{
  "normalize_top_k": true,
  "routed_scale": 2.45,
  "tie_embeddings": true,
  "batch_tokens": 65536,
  "steps": 8448,
  "dataset": "wikipedia_en"
}
Below are experts of layer 11 (counted from 0) of a mixture-of-experts language model. Rows are named router (the router's row for the expert), gate (a neuron's input weights, with its number), up (a neuron's input weights, with its number) and show model dimensions 0-255. Each number is 500 + 25 x the weight over its row's rms, rounded and kept within 0 to 999. Numbers have three digits each.
Before each expert's rows: "gets" lists some tokens that make up at least twice as much of what it gets as of all text. This comes from a sample of Wikipedia text that the model never trained on. Tokens count by the router's weight.

# expert 23
gets: " was", " to", " is", " and", " as", "ly"
router:533509490491535527498493500499510478489491499466475527449459471507508512512535510444469526526472488511491536480495492493484502505537453505492513508514519510513489429493472480580502522476459526525500524487548490427491452531490517452480530509478531471496513510547513494470539471498474517485464502488539494475507459513492530482525513506559505515521477560471513505504503465510482471462542437520477523506479519526500468495498474489524520494501500486499531594498495488483544489523513538469507476522497488550501530487487523488515535524509479492477447449518507572510509469502471482505454512484470467451500480511518480485530501479487503532520497508494486489520502533518507543516489466489528531499471504525491501450457490469523503589506504457481498510513495517532480531518484531
gate1:533485522461506530523476527507557487486485505503488502522481542518490511515535476511577503499465549444525518505542507472548512523491514492498505530523505536546502514495501493539539439493495520548495514458510490505505503484462467479448489485498508503500500471481516473476467520507523462453480487495502511467493490466521542506490496502552508496515490520488460465527509471502508520444526496489488547503482514486485537518492501499529463548486462510507513537486503489523558523516520506537554443567523448508481515507484506480530517488507532545509493516535528556503502523499506487511489446496518479462484530498496520533490513485490481510485492518458480530527551476511475512502469487505483538497554491490514527532542513462467496484481513516532487444529499546491519504501522512
up1:458501567460489499495501460519516530491475509529511497541493502536532501476505506508547561498511488463533536507505528526498467466453486454512505494529482480523524484517484532497501502491493506488491538477521526473472494491457503478461539480486512517498499494485495526451515512527505487498466506477533511492511529434518474484518499487526496498535490529484462507469535498527487480495485514517488512520521575531502537497509485541509420511507547516474470552479477502461515512520497484493506508521510474471507517433486466473569502482509519513493484514514487463489493497490502487483537465468549486524515522478496491524469491511517486543501503508510501471481552503498512480537516500472468503512498481524510490474465467460533521550530502499539503526493505548493495486486469504

# expert 10
gets: " the", " a", " of", " The", "'s", " and"
router:549511537517502528471496525479478493493487441475476481482503500522494512508542498453523479547525567485461519475486489523515496504497495465442466533456520525507526503492523526508481490456466469486487479488451500566543513531511512498507485455506501545490431488467531481471501506487534509491505464488486517467514501467502495475519519537474528523474462482487488520506463514516516532542501490476500489468508464518480530494481459530526475505471514520486539503526535521463533476481467451427506509491500508485489431531470536523493494507479509530508494506477522526502462533552552502493494484504513495520532545514511509506519497527486508498485493532459485468503486507462478455490519505545501528478524478471479509488513498461493492507486512516508512471494516530526471511498540525
gate5:464521510555498474510518487519524489496523530521474503515479499533488497473519466519486519513536496455487493480492495526513505495520510514515482485464508510528451507505485510472467504488550549545526470484457526483487512526489464500500519504489531478484500439443512530513521532463497474506542521518524511538498497502492458487488537493484473556485527524505473534471553487527510519475508508509482459522494513509476505514488497498511521505488506530495473498495489529524459442507472514478495489552498487513475509489477505494459470439526489540487506496475492512474521517505499477532483499503466456490535485474516453479467499510472512533527510509484513498457477561470485474497507501492496480540494499512462543478570491530470509486488547474497509498470502491525512509538483508
up5:520491526510470535563470502468519482481435445415486507543527511497512552523490514473539500461492475518523490534520514514534514513495521493501533484517504502509512543519477465552529504477439558490472530539514499492523528481495482489495522471452470499503516496523521510507495481503521513461525475511501538459517503488489512475478507468470516482490512510489500504525500496511468483483470496511529544534478500524513444525497505544492492520512528465463474489488501499509504514516525488506434509499528495505540487508509501531508474531456484466483495511540520497533505506548529524503525441506519511452494481473512525530543493482535501494480481533514499523533496481507508511530462484531523534507558510491547478466477496472486505483522497464535493479498502519485482529500525495

# expert 13
gets: "\n", " was", " of", " and", " to", " on"
router:491499508505497465530466528513462493523518485528514491452516526505492515486483527540521482497492528461518500487501517478502474480469464467480510489489526483480495525487464521531470523480525496537517501487487505444473535483493523472479504478521517529492455549487540473534527466478438508547495502541479457516488498501515520479532510469535542493461478510484443533506502502489490495510467495503496544524455493461494542498483499514511477493522525486515437478504525515490564482501490552462515462493489460478465541541447546539483489518501479505495512510435530536474499548516486511455500527500481449497514522476518480459498494489491475490543468560503533485485482498551515509478524495534494549487453500460464499502476486554550491525487487496496486501521538516520520478491537522
gate1:506538467521481501544480478511444494513519504496519524477503474482526490526532458519508525491479512504473464504497480538463489502429468546461529505500479464477534503460525489480481473518500489555525522488476523546475491515471472506491552479497492513501516461535530522481477475467500494532484508481499477529540477528546523492489507511518511485471462478474490502472463485529508510452489523468519499470482490546530530513498486508527530548467506477492529504499486512478512568476494509437472474508495493512516496502510525539475516520518530513472533507482490513536479499478490482521516498478492483523478553490510461517481509510514499480490458514470533539503500529513446474516511490537455499495546517519473513517480474493468509521532497544465531451503461474497497479511499500
up1:503504492490522508500523491504500502482533486496510466475470510498456472489501508565472465503520500498526501470496495513418440493489489496490518518463497542460508478510519531499491520469511477520527474510523482447458497519496484528511499513498453543451507520505468496544540535543489515544486470431464506500486511553500491529526484509502486474502450486477511491520470517523503499547533489509510515445469481539479486502528517493499513534516572511520512502476491542510509540511520469472489485519521511513479498505516536499498507534523469504518490472457469543496519520467504494488480445505462528470537516496556453467503535493486499486501530504512516509521517506493456479478475532505488551488457512489499500526509516481463489502531445488461524491515515463531533493482494518

# expert 12
gets: " of", " in", " the", "ed", " N", " New"
router:493504504517494531504521507479485506508510465516479486514504489464519475450496527536475494511472505490476556488511502455544478474491519478505512506498507516501527505499517488484507482478502469462540504517469550530524485481526467534528546501486538509530522500479539479474485525492522508492496465514483497494484486533509541517501519500509460485503489446523484491487495456487533504518465477493540504542531519485486462459519483462493543488507475516508506475496518425537522495489471451502519509513515487494505508523540477505492500487438462495535521520496507484506493516526492515486533548476481516527517482470484520470493475501494462499461528589485509517509517498519509528479504526484480501507552489478518474509543546468528474489455529522472511483478526503507484510497507471
gate0:483490462525506511493524506514560483508501512499530459499487507482546498506517470519481513500499483538465486468536491542514543498475482507515497535510523529514507471521487523509525501504489516501508486500450515527465486473471506499502514478456493470513509497506516491450476487485508502528524476454516499477452526495515529538521480509503538499545462489530472550488545516515518505464475515562527481496507482420480562511463463518494501510448475516511502477489476538486488502544584512504529516511517458513462508514437474511529482444453508517470519476545531472485473523503494512490493508489474509528508481491497490501520478500519520477532484453543473507513530507469548476523477492478489459481522518485542512524486478491473508496468498510452447504482520530506513509496509489
up0:502481513494496505502506498480500470496525533484501474516520510532532511504496465429550490503528456530507492440495511517527537511501479482520483540537461442486439518518512504528489523497471537482495455554481484486483472472566524457495528483534466494510525530492490526474519503441503464506505523530518496515509503521521461479450495488508527507525520509467525541529492524501487455501511494503503540505518494484522500497505524514452494484504472528521537503529495477472523522474507516489502530494490485548516471488526503539471465476517488501515515502471538497488532508528493530551532522519469535520501507531491478479503530519502508507531508507528514488490497498497480513453525473512492484502516543490514532460509508482538557477529509514509475532481510456497438506489542498